config.toml
experts_per_token = 2
normalize_top_k = false
n_kv_head = 1
head_dim = 64
vocab_size = 14523
rope_fraction = 1.0
attn_scale = 0.125
tie_embeddings = true
init = "uniform"
init_std_up = 0.024
decay_fraction = 0.841
final_lr_fraction = 0.0
seq_len = 512
Below are experts of layer 6 (counted from 0) of a mixture-of-experts language model. Rows are named router (the router's row for the expert), down (a neuron's output weights, with its number) and show model dimensions 0-223. Each number is 128 + 32 x the weight over its row's rms, rounded and kept within 0 to 255.
Before each expert's rows: "raises" lists some tokens whose logits its average output raises strongly, later layers aside. This comes from a sample of Wikipedia text that the model never trained on.

# expert 0
raises: ",", "\n", ".", " (", " and", " in"
router [158 134 117 134  92 135 151  77  98 100  84 158 118 125 110 123 139  71 111 114 118 111 199 148 166 153 133 124 153  90 136  82 102 109 182 131 195 108 114 131 135 203  84 109  79 141 137 129 169 107 123 120  87 138 139 164  93  80 115 117 114 131 121 168  83  80  95 149 130 145 163 131 169 101  94 139  74 128  87 138 104  74 128 119 117 146 152 117 152 183  95 154  50 100 133  69 143  92 152 110 156 152 136 147 105 129 149 122 126 159  86 147 137 150 139 160 156 100 147 119 164 118 133 115 131 169  96 137 106 183 107 188  60 193 148 150 178 140  95 140 167 135  84  76 119  93 136 101  98  90 137 200 146  88  97 108 124 175 135 151 107  85 124 171 170 109  74 103 102  72 171 157 144  85 106  99 144 129  34 123 194 128 138 130 106 157 174 187 106 176 159 154 130 128 158 157 124 152 139 113  79 148 132 181 190 188 135 127 124  69 190  88  89 142 172 129 145 117  89 136 124 114 101 109]
down14 [131 147 120 127 169  85 117 150 146 135 114 162 113 120 133 169 169 153 131  84 124 103 133 171 101 161 121 142 107 113 166 134 143 128 111 158  68  75 197  85 140 121  97 169  62 144  84 148 136  41 161 131 184 109 117 118 123 162 167 180 164 148 134 169 130 138 112 160 123 113 154 134  84  98 101 119 139 132  92  73 140 114 120  73 173 126 110 177 103 105 131 142  85 129 148 157 117 117 114  84 161 180 136 108 105 131  78 117 142  88 181 130 123 101 149 129 123 157 130 170 107 199 119 112 105 141 106  94 104 112 152 209 100 150 223 124  88 175 125 120 120  97 140  84 121 136 138 115 180 142 117 133 143 129 182 130 148 143 115 175 178 124 149  96 127  83 159 125 112  67 174 122 120 139  74 134  99 105 134 123 203 148  94 132 136 111  96  73 118 132 100 159 156  74 168 118 133  65 119  70 143 107 101 125  42  84  84 126 147 116 147 195 204  80 181  71 178 135 157 126 141 116 121 110]
down15 [156 103 107 124 168 130  61 110 123 138 194 161  74 115 163  76 122  92 117 116 142 121 179 179  97  88 108 102 125 132 158 150 144 108 160 153 177  88 134 191 159 121 102 128 131 159 137 143 161  97 115 147 158 141 157  93  98  88 114 131 185 117 133  92 116 124  86 227 123 145 112  55  68  86 179 106 150 164 148  85  89 117 171 134 139  69 147 119 158  97 134 194  81  65 161 165  79  98 103 137 168 123 143 158 142 150 108  74 174 107 139  73 109 158  77 177 163 159 167 140 160 110 143 104 121 172 177 113 155 121 112 115 128 116  94 133  93 133 150 154  94 131 118 143 172 164 103 110  86 135 154 172 194 162 165  90  81 101 108 119 123  99 134 110 185  82 179 156 102 122 122 132 148  81 100 116 160 101 143 107 163 105 168 102 129 140 131 157 114 137 114 146  92 108 161 145 123 112  99 171 119  82 147 134 128 140 136 138 202 131 145 150 111 128 105  88 103  67  50 135 132 159 141  55]
down16 [138  91 117 162 149 171 148 102 162 122 154 128 147 109  60 125 155 150 198 103  95  88  97  98 158 110  99 105 193 153 166 153 153 145 121  85 110  97 134 195 180  80 127 127 103 170 201 132 120 197 143 160 101  76 111 114 178 124 136 172 148 122 166 103 158  80 169 150 140  78 117 141  95 167 183 106 138 129 136 150 106  86  92 105 116 145 151  81 160 131  66 168 146 118 123 202  94  98 165 140 130 119  79 108 128 162 151 111 112 106 168 114 123  88 185 136  87  99 154 116 152 154 158 137 165 117 145  68  80 141 152 146 151 149  61 106  98 111 123 132 160 156 108 126  74 102 122 145  96 184 135 134 118 138 125 204 123 151 161 137 124 182  81 105 116 168 100  62 131 137 144 129 146 158  82 116  90 153 131 115 150  76 143 139 154 100  95 142 147  55  84  91 153  87 119  99  91 102  84 131 194 109 114 173 109 147  67 127 176  90 112 108 119 131 152 135 121 126 131 119 160  68 186  96]
down17 [125  61 102 115   0  93 114 143 131 125 174 105 169 160 125 135 174 133 153 123 179 134 134 110  91 129 119  71  94 146  74 136  85 120  89 118 103 112 149  47 148 137 174 103 215  86  89 148 120 135  77 114 147  54 121 109 141 145 141  97 121 130 169 117 117 136 127 129 135 145 138 102  84 158 182 157 118 208 113 132 100 181 104  95 105 104 121 177 203 143 125 185 145 176 127 159 195 127 114 136 135 129 111 165 107 121 106 123 228 109 148 105 167 122 106  85  88 187 153 135 126 112  90  69 126 127 161 106 149 150 170 120 144 114 139 121 136 152 107 155 150  99 151 106  91 123  76 142  88 124 150 137 115 145 182  99  89 113  88 138 160 121 161 109  70 152  74 112 141  83 141 129 132 158 162 122 117 147 117  99 111 131 146 119 158  72 156 177  91 133 130 103 137 100 159 147 129 173 103 125 158 164 170 111 113 113 117 129 188 156 141 113  57 131 158 130 146 135 121 114 180 108 149 121]
down18 [110  73  73 126 138 206  82  94 117 144 140 133  39  92  85 158 128  51 100 124 214 148 109 175 155 146 136 141 168 126 186 111 107 102 175 134 181  76 167 111  97 127  97 159 144 126 149 118 115 110 191 161 152 125 139 131 163 102 158  92 137  50 130 112 211 111 133 101 136 148 195 154 152 112 128 126 205  99 162  90  86 134 125 179 143 117  90 131 175 151 154 142  89 128 126 131 128 101 150 124 126  89  91 133 115 110 127 188  58 133  63 189 134  90 135 121 127  85 134  79 146 171 157  87 135 195 117 126 110 178 124 156 116 148 144 144 108 144 101 124  86 140 120 135 137 122 103 121  94 120 123  19 110 138 110 155  88 144 156 129 163 106 120 107 105 116 161 107  79  85 155 168 147 185 156 126 166 113 119 110 131 118 118  99 130 133 149 136 173 167 137 130 116 105 124  99 173 121 124 108  90 116  94 155 162 186 155  90 143 108 123 107  92 105 194 166 133 123 123  87 122 104 109 143]
down19 [163 158  97  76 175 172 108  84 155  85 126 104 147 107 101 103 148 142  86 141 136 176  99  93 130 178 133 135 126  95  98 177 104 126  82 169 127 186  95 137  82 112 146 138 116  96  72 114 124 145 102 145 166 102 134  97 124 181 142 107 165 133 130  96 109 130 182 140 143 126 104 115 124 156  90 177 130 107 185 135 113  94 159 119 145 139 121 109 102 114 139  32  46 107 104 143 147 151 143 123 102  86 144 198 114 153 132 159 114 196  96  80  94 168 180  93 191 142 153 139  74 164 145 173  64  69 116 129 137 166  94 145 146  75 115 127 118 132  63 127 139  94 120 138 134 162  85  89  84 114 121 149 174 111 167 142 127  92 125 135 145 169 149  91 106 118 128 134  88 178 131 127 155  91 102 112 142  39 152 169 148 153 160 106 138 137 116 105 118 191 144 210 166 190 134 165 132 113 142 155 187 118 104 127  82 146 183 123 127 165 120 144 147 156  84 100 144 134 109  62 105 173  95 134]
down20 [193 117 110 105 115  99 154 168 163 177 124 112 142 120 152 138 127 130 142  84 117  73 113 188 101  90 141  91 116 126  86 152 132 103  91  85 152 116 119 152 113 121 147 133 105 128 115 163  62 139 132 112 116 104 201 200 150  91  74 162 115 120 109  94 129 170 156 123 164 139 132 101 136 161 146 119 148 105 118 134 113 145 126  99 126 132 107 141 160  83  59  89 183 138 153 189 224 181 132  68 166 114 168 113 121  74 124 192  38 104 139 135  61 142 143  98 134 164 164 140 141  53 165 107 148 116 106 154 116 152 115 137 101 188 147 165 111 119 108 144 148 162 124 110  91 118 103 206 159 122 181 150 106  64 150 133 113 132 140 134 141 138 181 207 111  90  68 187 146 175  81 137 141 161  83 111 105  86 108 135 183 127  92 138 103 120 117  56 113 114 155 100  80 116  94 117  89 166 149  75 147 147 153 130 111 119 138 107 124 168 117 115 139 111 121 151 159  78 135 149 100 135 157 121]
down21 [101  76 182  35  86 105 166  87  52 138 126  82 168 140  85 141  97 110 128 150 147 148 130 178 131 137 128 120 140 122 166 121 102 160 125 112 181 154 147 111 130 164 119 162 126 165 113 142 141 107 139 121 143 119 153 147 151 193  57  89 166 131 164 147 115  71 110 150  86 126  67 146 159 128  78 137  98 121 117 103 185 167 192 123  93 128 176 127 170 151 166 135 113 128 149  97 186 112  99  95 114  60 170 119 204  69 104 177 121 130 133 157 172 137 134 129 133 130 184 106 141 105 183 125 101 138 147 147 122 140 100 158 118 106 122  86  90 119 139  84 130 159 114  84  89 113 109 210 106 112 142 135 109 137 133 148 121  77  88  66  81 113 121 149 134 170 129 142 125 124 214  76 150 166 123 186 140 150 119 148  85 113 129  84  85 138 182  84 130 131 127 102 174 104 119 149 106  91 160 110 162 110 125 140 182 167 200 112 160 117 170 123 126 141 143 107 106  85 106 121 120  62  91  97]
down22 [150 161  54 145 176 213  72 100 179 112 103 132 116 118 109 170 112 153 113  85 133 151 130 155 152 155 177 172 133 106 148 158 190 120 173 184 161 109 125 164 103 142 116 178  98 149 145 109  84 107 138 111 109 135  86 112 141 100 138 178  39 144 137 184 140 153 179  93  92 103  91 177  63 184 126 120 100 157 133 111 170 186 138 159 139 149 108 107 139  90 134  75 139 125 146 161 117 104 105  94 105 102 157 124 160 109 113 149 140  91 140 106 102 147 129 146 130 161 109  86 145 113 134  99  90  95 174 142 129 104 159 114  70 145 173 113 151 174 146 144  98 160  78 138 136 112 165 125 134  92 131 120 118 114  87 137 125 158  76 154 165  87 152 128 131 202 172 118  96 120  92 178  96  88 101 151 123 154 102 160  59 143  71 127 120 114 107 109  66 126 151 119 179 159 188 165  73  98 132 131  68 101 129 111 103 102 143 136 149 167 129 130  84 173 153  42 104 163 107 150 104 148 124  65]

# expert 6
raises: " \"", " the", " (", " N", " and", " A"
router [140  78 116 183 119 101 153 116  97  94 117 114 147 196 140  71 165 143  61 130  89 132 102 163 136 104 153 117 175 148 123 114 129 187 132 155 107 129 127 139 108 129 179  87  94  75 160 186 131 143  97 100 110  95 167 172  71  33 120 139 132 149 105 113  83 117 111 151 185 158 125 129 121 160 125 127  78 167  79 145 142  81 109 167 144 122 117  88 122 122  94 122 127  73 111 121 104 119 164 110 157 155 118 126 171 107 118 170  77 153  68 114 162 173 133 152 153 118 150 153 138  96 161 115 197 166  97 152  82 125 122 101 129 196  91 121 130 111 115 154 150 154 129  98 153 139 163  83  70 126 106 232 124 100 106 163 116 198 158 141 118 154 110 158  94  81 110 117 181 109 132 140  74 144 147 109 173  74 101 162 121 128 133 124 100 146 124 140  94 184 129 188  98 105 128 186  89 169 109 214 138 136 157 168 100  90 174  62 103 136 169 145 123  90 123 128 155 110 146 141 109 107 106 130]
down3 [122 123 134 165 122  99  84 105  94 132 161 175  88 188 156 138 137 175 171 149  97 129 119  99  84 113 179 109 124 129 119  94 143 127 141 131  94 153 157 103 167 176 148  66 144 144 156 126 187  78 137 117  93 155  98 144  54 110 125 194  95  83 181 131 174  80 105 114  92 125 138 206 100 128 157 130 163 140 122 148 130 144 106 138 153 124 159 101  63 137 149 132 136  95  84 167 165 140 145 176 120  87 162 131 160 132 125 168  91 103  73  76 103 165 141 141 115 212 152 167 150 158 159 105 126 152 173 106 119 126 143 105 155 109 120  89  95 136 125 157  79 109 142 124 165 141 134  67  68 164 124 108 143 147 152 163  72  99 115 144 159  86  89  84 149  95 160 130 144 105 102  50 133 190 187 108 144  84  77 127 135 121 172 122 183  97  91 126 164 132 152 105 105 131 121 155 127 208  64 123 104 105 129 126 122 176 172 121 148 105  73 118 150  90  82 143  62  91 136  89 150 145 146 130]
down4 [ 43 174 101 112 112 122 159 143 150 109 238 140 114 129  71 179 162 117 157 145 141 148 170 125 161 116  82 136 161 129 120 134 113 213 130  86 194 142  98  93  99 127 165 149 132 104 122 100 146 129 119 162 154 160 123 112 173 106  61 130  99 104 140  86 144  90 200 125 125  94 167 152 114 134 104 100 169 102  90 150  51 189 106 152 154 105 102 131  98 117 135 121 133 145  91  93 134 109 151 168 112 102 119  57 189 173 127 179 133 100 149 156 112 117 103  63 136  74 121 155 167 112 134 111 177 147 109 125 147 130 144 130 127 158 107  68 111 143 148 191 108 137 147  89 133 121 156 152 130 168  71  93 120 160 149 181 166  43 131 131 115 127 125  88 109 109 128 118  80 167 105 153  95 175  87  74 166 112 171 110 150 106 118 113 126  78 153 154 106 105 150 104 156 139 130 154 115 176 149 130 115  77 103 136  96 114 121  98 142 173 103 108  90  85 167 123 146 168 133 101 116 157 209  93]
down5 [127  90 138 169 112 112  76 159 143 119 132 174 165 113 119 117 111 200 125 165 101 122 115  79 164  67 177 110  93 147 112 134 142 118 145 141 117 121 150 149 118  68 135  89 121 146 132 107 189 173 107 125 125 153 205 124  82 123  71 125 112  74 145 109 174 132 129 120  97 104 143  83 158 122  70 121 140  81  97 140 196 191 126  85 166 160 171 148 120 120 158 133 103 119 114 143 125 127 200 127  91  84 117  83 183 112 173 172 202 178  78 138 138 186 129 140 140 180 155 132 127  83  62 112  91 115 139 149 124  77 142 105 142  89 122 153 124 142 120 208 138  94 149 152  92  91 141 115 158 114 174 134 162 164  96 118 112 125 128 154 168 156 102 115 101 146 129 155 124  75  32 128 111 155 144 153  97 146  99 120 129 117 125 122  80  88  97  57 144 147 154 201 118 124  84  69 133 147  84 108 100 170  81  84 178 102 150 157 130 105 118 101 106 171 155 147 141 160 104 162 110 170 135 147]
down6 [179 243 129  92 105 137  89 107 103 120 139  78 174  86  59 142 122 116 204 110 171 175 145 105  37  76 178 130 117 120 109 117 215 123 157 125  96 106 145 114 156 118  84 125 131 129 137 133  93  95 144 111 123 163 114  97 131 109  93 173 118 176 135  59 141 155 147  75 125 129 172 126 112 108 154 124 168 175  79 162 107 115  98 123  72 135 184 151 140 151 105 137 130 102 149 143 161 123  68 156  94 116 124 158 151 171 110 191 111 127 114 167 128 136 153 122 131  87 162 193 117 134 148 116  88 111  92 120 116 134 128 182 201 138 173 162  82 118  79  97  86 128 101 115 108  93 107 165 134 131 140 146 123 154 115 120 162  72 104 155 161  84 151 160  78 145 109 115 157 167 135 166 137 125 129 105 127  79 118 168 196  87 158 150 172 133  58 107 125 126 136 115 123 143 175 158 105  95  98 113 141 123 135 137 148 146 172 135 163 151 153 103 142 126  89  93 153 157  88  84  88  88 130  64]
down7 [100 153 225 100  68 145 173 108 127  80 122 139 136 164 138 102 156 114 120 109 142  86 130  87 115 142 184 162 181 119  98 147 158 133  91 166 118 123 100 128 109  82 163 152 119 178  95 189  99 153 138 120 147 124 113 149 108 109  85 146  73 125 137 113  83 134 109 100  75 142 115 100 170 160 160  84 143 119 147 128  83 115  97 125 146 160 173  78 195 108 133 116  95 160  95 129 112 147 104  99 113 151 100  96 174 125 155 121  95  79  87 110 130 198 120  67 158 141 121 136 163  63 151 114 181 128 167 129 116 155 185 132 100 108  94 177 154 104 114 167 132 138 162 215 128  97 112 129 138 150 133 208 120 204 106 105 136 116 128  91 164 130  98 111  53 148 119  77 112 123 114 141  93 174  72 166 105 116 118 101 108 102 144 132 119  55 168 188 149 149 175 136 148 171 107 118 120 101 107 138 117 117 160 168 128 205 159 177 170 141 154 124 110 114 157 125  94 104  65 144  90 111 105  89]
down8 [ 87 127 139 151 167 173 143  84 106 134 140 117 160 179 183 123  83 167 134 137 109 142 125 151 165  98 129  80 122  93 171 129 115  95 125 140 116 129  96 147 106 159  69 104 111 108 187 161  88 132 205 130 153 115 129 135  84 119 106 142 128  90 148 100  75 128 210  90 111 131 107 200 125 137 126 107 131  77 135 153 113 149 148 138  89 146 172 133 133  48  92 137 102 126 111 215 116 127 147 101 152 118 178  69 119  82 131  65  77 145 174 151 121 143 157 143 134 167 151 134 160 113 183 104 122  79 149 161 159  71 126 176 145 161 131  70 127 119 138  90 167 142 179  99 133 137 104 176 116 106 105 121 114 135 135 139 103  74 126  56  44 207 159 124 128 112 140 114 127 104 183 105 138 137 106 120 168 120 110 101 159 132  83  96 119 152 118 184 158 152  71  87 131  77 153 107  92 172  89 123 182 158  64 126 111 111 141 128 132 120 140 190 110 143 119 106 108 163 182 162 111 147  77 157]
down9 [160 137  98 108 143 127 148 134  57  89 115 152  93 125 129 143 134 100 166 139 151 127 126 155 148 187 123 155 150  59 138 110  73 148 124 153 168 139 189 108 152  87 189 146  59 145  59  86  99 175  93  97 100 164 176  79 143 108 163 151 117 132  71 192 115 110 102  93  78  92  90  95  80 137  93 137 136  64 131 126 141 136 184 114 114 136 123 147 132 137 149  96 105 162 147  86 130 172 151 115 122 104 195 146  29 175 138 143  97  77 162 127 127 165 110 125  97 139  70 156 121 214 123 109 146 132 129 174 156 112 161 161 122 210 181 101 178 122 166 130 167 149  92 114 134 130 118 129  88 104 163  89 153  65 127 113  99  98 148 115  92 135 145 128 170 146 151 101 156 157  95 111 136 132 144 167 164 142 114  99 149  84 103 145 166 107 164 116  88 115  82  93  93 129  96 120 176 149 107 137 177 158  41 154 136 113 137 162 135 136 128 122 148 135 127 100 128 148 124 170  65 173 116 113]
down10 [180 155 169  79 158 124 100 108 100  30 124 135 144 154  86 114 110 134 160 108 117 103 119 157  77 129 123 113  69  95 158  92 126 121 166 186 191 148  75 128  51 117 143 130  83 151 143 203 141  98 114 145 129 156 116 147 126  72 143  98 147 196 119 133 186  99 183  95 164 111 172  93  96  58 180 157 104 104 208 152  57 170 112 113 118 111  92 122 140 111 125 106 146 181 163 110 191 125  85  88 172  85 137 143 102 117 107 153 108 184 143 125 108 119 161 115 116 112 141 176 122 110 115 112 174 164 101 163  89 109 129 117 116 161 125 101 143 128 117  83  96 100 163 125 130  82 150 177 150 144 183  70  89 125 126 116 112 155 124 174  68  68 112 137 171 154 115 176 128 157 121  76  78 122 143 138 136 136 142 170 140 150 108 115 133 148 114 134 100 133 133 119  99 110 152 125 160 179 156 112 104 141 114 103  57 154 138  88  81 121 181  98 152 153 131 144 112 122 128 142 187 136 139 189]
down11 [123 140 133 113 130 168  99 129 111  99 162 132 141  91  81 140 137 144 136 124 147  97 108 137 134 156 158 143 109 143 155 173 155  88 153  98 148 100 129 134 158 114 136  82 133 159 166 116 210 137 127 116 133 127 143 187 124 202 166 139 154  78 110  89 136 137 105 164 163 167 121 170 103 110 137 122 111 156 109  20 127 121 109 120 151 150 190 145 104 141 115 149 152 156 116 209 102 159 113 112 111 129 107 187 121 179  63 116 167 140 198  86 124 162 134  84 110 203 118 140 129 135 168 132 114 120  94 164 127  96  94 142  99 133  66 109 120 148 155 115 126 177 126 123 183 126  76  95 123 123 151 168 136  83 135 159  74 103  41 148 124 118  94 130 131 123 144 123 123 112 171  88 110 172 176 196  92 129 161 115 170  86 127  86 133  87 152 143  86  91 146 158 158 148  79 142 128 195 162 101  79  54 137  48  81 149 141 101  68 172 123  59 141  92 123 101 111 117 120 103 136 120  86 119]

# expert 4
raises: "\n", "In", "===", "The", " The", " In"
router [161 115 115 127  53  51 148  69 116 116 121 134 155 106 133 113 140  84 137 168 107 149 167 155 102 144 131 109 213 115 116  79  47 165 155 135 127 131  95 127  61 138 116 163 108  99 165 139 135 113 122 160 160 130 163 129 117 125  81 140  96 177  92 122 104 123  87 162 124 134 179 146 144 180 116 160  49 117  53 154 141 162 150  98 141 154 135 152 207 116  96 131 110 100 141  73 193 119 190 104  81 109 129 122 141 125 159 134 105 102  96 139 175 106 113 157 122 106 131 102 170 136 113 187 114 117 105 116 111 151 154 157 114 125 151 162 145 157  98 129 161 138 146  93  70 138 145 143  75  91 191 129 140 102 127  82 165 102 157 104  71  72  95 191 189 121  92 144 159 152 120 152  91  96 151  99  95  51  87 160 157 133 170  73 122 113  95 129 135 144 187 137 125 113 127 158  76 149 171 121 141 126 148 169 113 147 144 111 106 126 132 143  91  93 201 185 164  90 103 120 141 165 106 125]
down3 [108 124 136 183 147 103 100  92 130 104  83 119 139  89 167 125 137 172 139 132 119 170 113 102  78 112 115 166 159 104 140 108 101 134  96 124 118 117 179 157 110  85 171 122 124 135 113 113 146  94  70  83  54 143 140 145  51 122 134 129 132  90 167  83 183  92 123 130 101  79 114  79 182 148 134 123 177 149 133 144 188 143 128 152 152 139 162 110 129 121 122 153 140 101 101 131 132 134 138 126 151 157 157 129 129 122 143 146 165  68 119  84 134  91  68 118 173 133 117  98  61 103 105 131 187 163 138 141  83  85 132 138 129 168 173 159 127 155 140 100 108 169 122 117 224 139  73 126 162 125  88 200  72 139  96 211 156 133 133 218 138  94 147 141  78  94 150 118  87 143  65 176 139 125 127  78 147 167 103 119 123  92  89 143 153 106 152 107 184 175 145 189 152 166  91 145  92 144  77  76 117  85 134 124 110 122 188 125 100 148 126 118 169 155 158 113 114 178 166 149 100 149  97  76]
down4 [141 157 148 151 111  85  99 126 110 153 110 122 141 137 116  99 155 176 157 127 162  87 155 142  65 130  91 134  55  97 211  91  90 130 113  74  95 161 124  71 150 113 141 166 147 165  95 169 105 137 181 105 147  90 143 151 140 134  62 130 100 121  68 196 125 104 141  92  90 137  90 170  92 125 129 111 124 173 160 148 120 155 126  82  81 171  85 145 157  85 126 125  80  77 177 118 167 120 145  66 124 178  96 170 142 103 142 101 130 155  91  88  81 157  83 107 130 110 135 146 131 155  73 106 126 152 141 100 109 143 128  85  95 149 176 182 112 174 120  81 175 165 153 128 150 144  91  91 137  96 143 205 110 131 101 135 111  89 155  94 172 128 173 141 138 190 142 101  97 132 194 144 133 116 148 149 117 126  73 124 120 118 179 153 121 120 132 173 104 121 121 145 176 146 141 147 111 101 113 117 122 163 187 105 131 144  48 185  75 179 130 176 111 152 174 108 118 165 127 148  62 115 168 107]
down5 [112 105  90 172  97 155 119 224 123 156 113 155 146 116 111 133 134 131 155 121 116 198 127 112 172  85 128 137  66 155 114 132  76 120 182 198 153 142 112  85 161 167 154 127 133 141 119 156 141 109 127 131 104 162 153 133 204 154 172  95 121  89 158 116 138 116  92  82 147 163 155 110 153 121 136 124 141 179  94 111 144 103 121 114 175 109 115 123  63 144 185 150 139 157 139  94 139 109 104 131  43 118 151 118 174  58 153 120 106 101  85 151 127 115 145  92  91 142 156 151 155  68  94 104 143  52 127 158 159 152 119 117 100 133  56 110 145  61 178 140 106  74 100 130  96 106  85  90 157 145  58 201 153  86 131 122 119 120 152 131 139 176 132 134 103 142  72 141 144  98 138  90 154 103 175 125 170 129 104 105 145  85 168 108 127 108 117 144  33 178 119 109 158 112 137 151  96 134 124 160 172 179 163  78 136 131 122 112 170 134 169  98 104 104 165  94 129 176 109 146 173 146 134  75]
down6 [198  85 119 152 178  63 129 133 150 141 100 131 170 115 145 158 128 182 122 143  98 111 142 123 128  95 113 137 111 117 146 163 198 172  76 155 144 123 159 119 178  75  79 152  97 143 160 122 122 139 147 155 149 138  50  98 130 140 130  55 111 112 163 130  73 129 158  97  75 108  95 127  93 139 114 143 129 135 118 206 105 156 129 143 147 149 184 138 191 114 122  87 141  82 199 157 136 142  76 131  82  78 126 110  86 144 111 117 129 100 121  85 106 147 186 186 169 108 120  56  83  92 101 127 100 146 182 126 108 140 179 131 175 125 122 159 103 103 101 116 124 109 130 123  83  92 124 193 158 169  92 117 168 114  85 172  98 169  75 163  84 126 108 141 146 115  41 121 126 179 127 137  97 169 107  78 107 107 161 137 160 132 128 165 103  90 178 110 162 118  92 159 118 143 107 102 104 133 157  65 144 175 189 155  80 111 196 110 121 108 117 142 126  98 125 139 161 130 150 125 131 160 118 166]
down7 [ 91  84  89 101 113 146 116 133 136 112 137 102 106  61 124 122 101 143 103 149 168 108 181 191 163 129 108 114  73 144 190  91 179 144 124  94 152 139 121 149  74 142 113 152 142 125 119 152  90 105 142 105  76  99 105 123 134 147 124 113 149 187 172  86  85 110 150 102 110  99 114 135  98 111 117 161 128  70 133 140 110 123 120 102 124 176 160 157 175 110  91 150 142  77 108 121 113 101 145 122 217 125 152  89  78 108 148  27 125  99 149  59 124 210 114  72 162  53 149 154 119 122 191 179 175 168 114 125 134 126 119  81 140 139 173  85  78 133 172 119  91 136 126 156 123 149 151 168  97 104  95 115 117 125 178 184 130 119 107 107 125 137 153 153 166 109 173 102 116  80 107 155 120 167 119 143 114 171 139 136 105 131 167 157  78 141 169 145 153 114 115 136 130  90 152  87 168 108  76 121 151 134 124 213 112 157 193 142 136 101 108  82 155 107 190 110 142  99 123 168 123 124 172 201]
down8 [160 148 154 120 222 111  95 146 135 103  85 137 111 177 145 153 130 142 133 158 113  97  94 105  94 102 163 117 130  43  75 136 109  52 154 123 159 131 115 111 115 115 129 140 144 124  89 135 137  96 114 137 174 162 137 138 144  85 123 123 137  74  83 100  48 175 118 138 105 164  75 117 120 160  97 124 108  66 134  91  84 130  99 174 133 138 183 114  82 110 147 105 162 140  75 138  86  81  80 175 101 167 172 110 119 172 131 174 118 157 139 101 164 133 101  90 120 116 131 126 138 158  82 102  91 139 109 153 127 191 102 127 123 146 141 128 163 125 131 117 137 100 131 152 170 142 105 146 220 169 112 225 122 143 103 112 160 129 164 133 101 153 140 134 155 101 164 150 141 172 130  76 122 130 131 144 153 160 115 179  92 173 131 167 164  97  83  95 130 141 134 143  96 140 151 144 144 212 102 125  67 106 117  93  97  57 111 161 157 130 153 190  56 119 108  98 154 179 114 181  95 177 116 112]
down9 [102 149  64  71 103 108  93 141 166 143 120 139 183 150 155 155  87 182 159 142 143 129  93 183 141 123  70  80  83 130 136 121 102 127 139 113 147 113  99 124 105 125  91 179 128 162 143 173 172 104 209  84 159  84  87  91 200 101 192 172  92 105  83 155  93 161 119  94 145 168  78 124 133 116 150 112 141 103 122 147  56 149 157  67 152 139 127 142 122 136 106 125 128 115 109 163 138 102 110 135 148 171 117 123 135 116 186 146 133 148 133 114 116 128 191 124 114 187  79 141 144 133 116  87 122 103 127 211 161 116 159 117 103  94  94 122 126 169  58 141 164 125 162 162  49 176 132 140 148 120  75 119 160 126 100  49 145 149 190 113  99 123 158 129 117 152  90  82  82 146 114 101 152 124 169 110 127 113  94 149 126 169 113 147 156 121 124 166 169  90  99 168 116 162  47 123 167 130 159 126  69  77 140 138 136 137  95 118 118  69 182 102 137  76 122 132 169 126 176 109 155 139 143 137]
down10 [186 134  91 185  91 111 162 160 133 118  60 170 172 136 127 177 111 138 121 132 152 106 194 130 105  89 194  74 149 135 112  65 145 128 112 140 139 146 133 145 116 135 118 111 144 173 144 114 162 125 184 126  80 184  91 126 150 148 161 124 103  95 110 111 134  88 151 106 136 148 130 111 166 123 113 102 171 112 131 197 178 129 153 166 149  51 175 118  81 177 153 112 149 112 113 133 108 109 125 100 137 126 136 133 133  97 175  89 158  79 129  82 144 157 237 123 117 165 111 194 160  55 109 155 104 127 147 141 143 101 132 108  59 136 126 111 103 142  91 115 128 100 165 110 106 114 127 170 110 136  80 128 113 133 112 120 147 116 188 116 164  97 119 161 127 119 116 132  83 122  90 125 172  90  69 107 154 146  79 103 150 144 100 130 109 183 150 110 102 147  94 192  97 111 142 130 175 137  46  46 162 163 174 118  77 113 181  89  76 114 138 122 159 144 107 198 107 125 150 110 113  87 120 101]
down11 [ 94 177 141 163 146 166 100 120 126 140 142 158 117  87 111 150 140  85 136 114 140  34 115  97  90 104 118 102 141 135 169  76 100 137 213 124 110 140 139 138  65  95 135 150 151 147 155 176 131  88 159 110 186 144 118  81 101 152 158 195 131  88 114 134 142 107 122 103 135  96 165 127 142  94 135 189 125 115 145 114 132  96  78 136 110 104 148  52 175  96 107 134 166  83  64 145 114 127 106 129  95 153 145  94 157  97  81  89 139  75 193 108 160 143  79 115 137 133 113 109 109 111 153 172  83 136 146 110 148  73  96 177 141 125 157 119  70 155 101 206 116 128 123 131 134 181 128 183 156 216 175  88  98 104  97 108 181  99 195 129 144 125 135 134 114 163  92 136 158  95  81 148 115  98 115 164 120 201 134  92 120 113 116 141 103 154 105  84 134 107 107  89 103 132 146 130 172 124 131 130 154 132  89 114 136  71 156 159 112 167 168 152 135  74 151 109 173 183 185 161 173 159  97 132]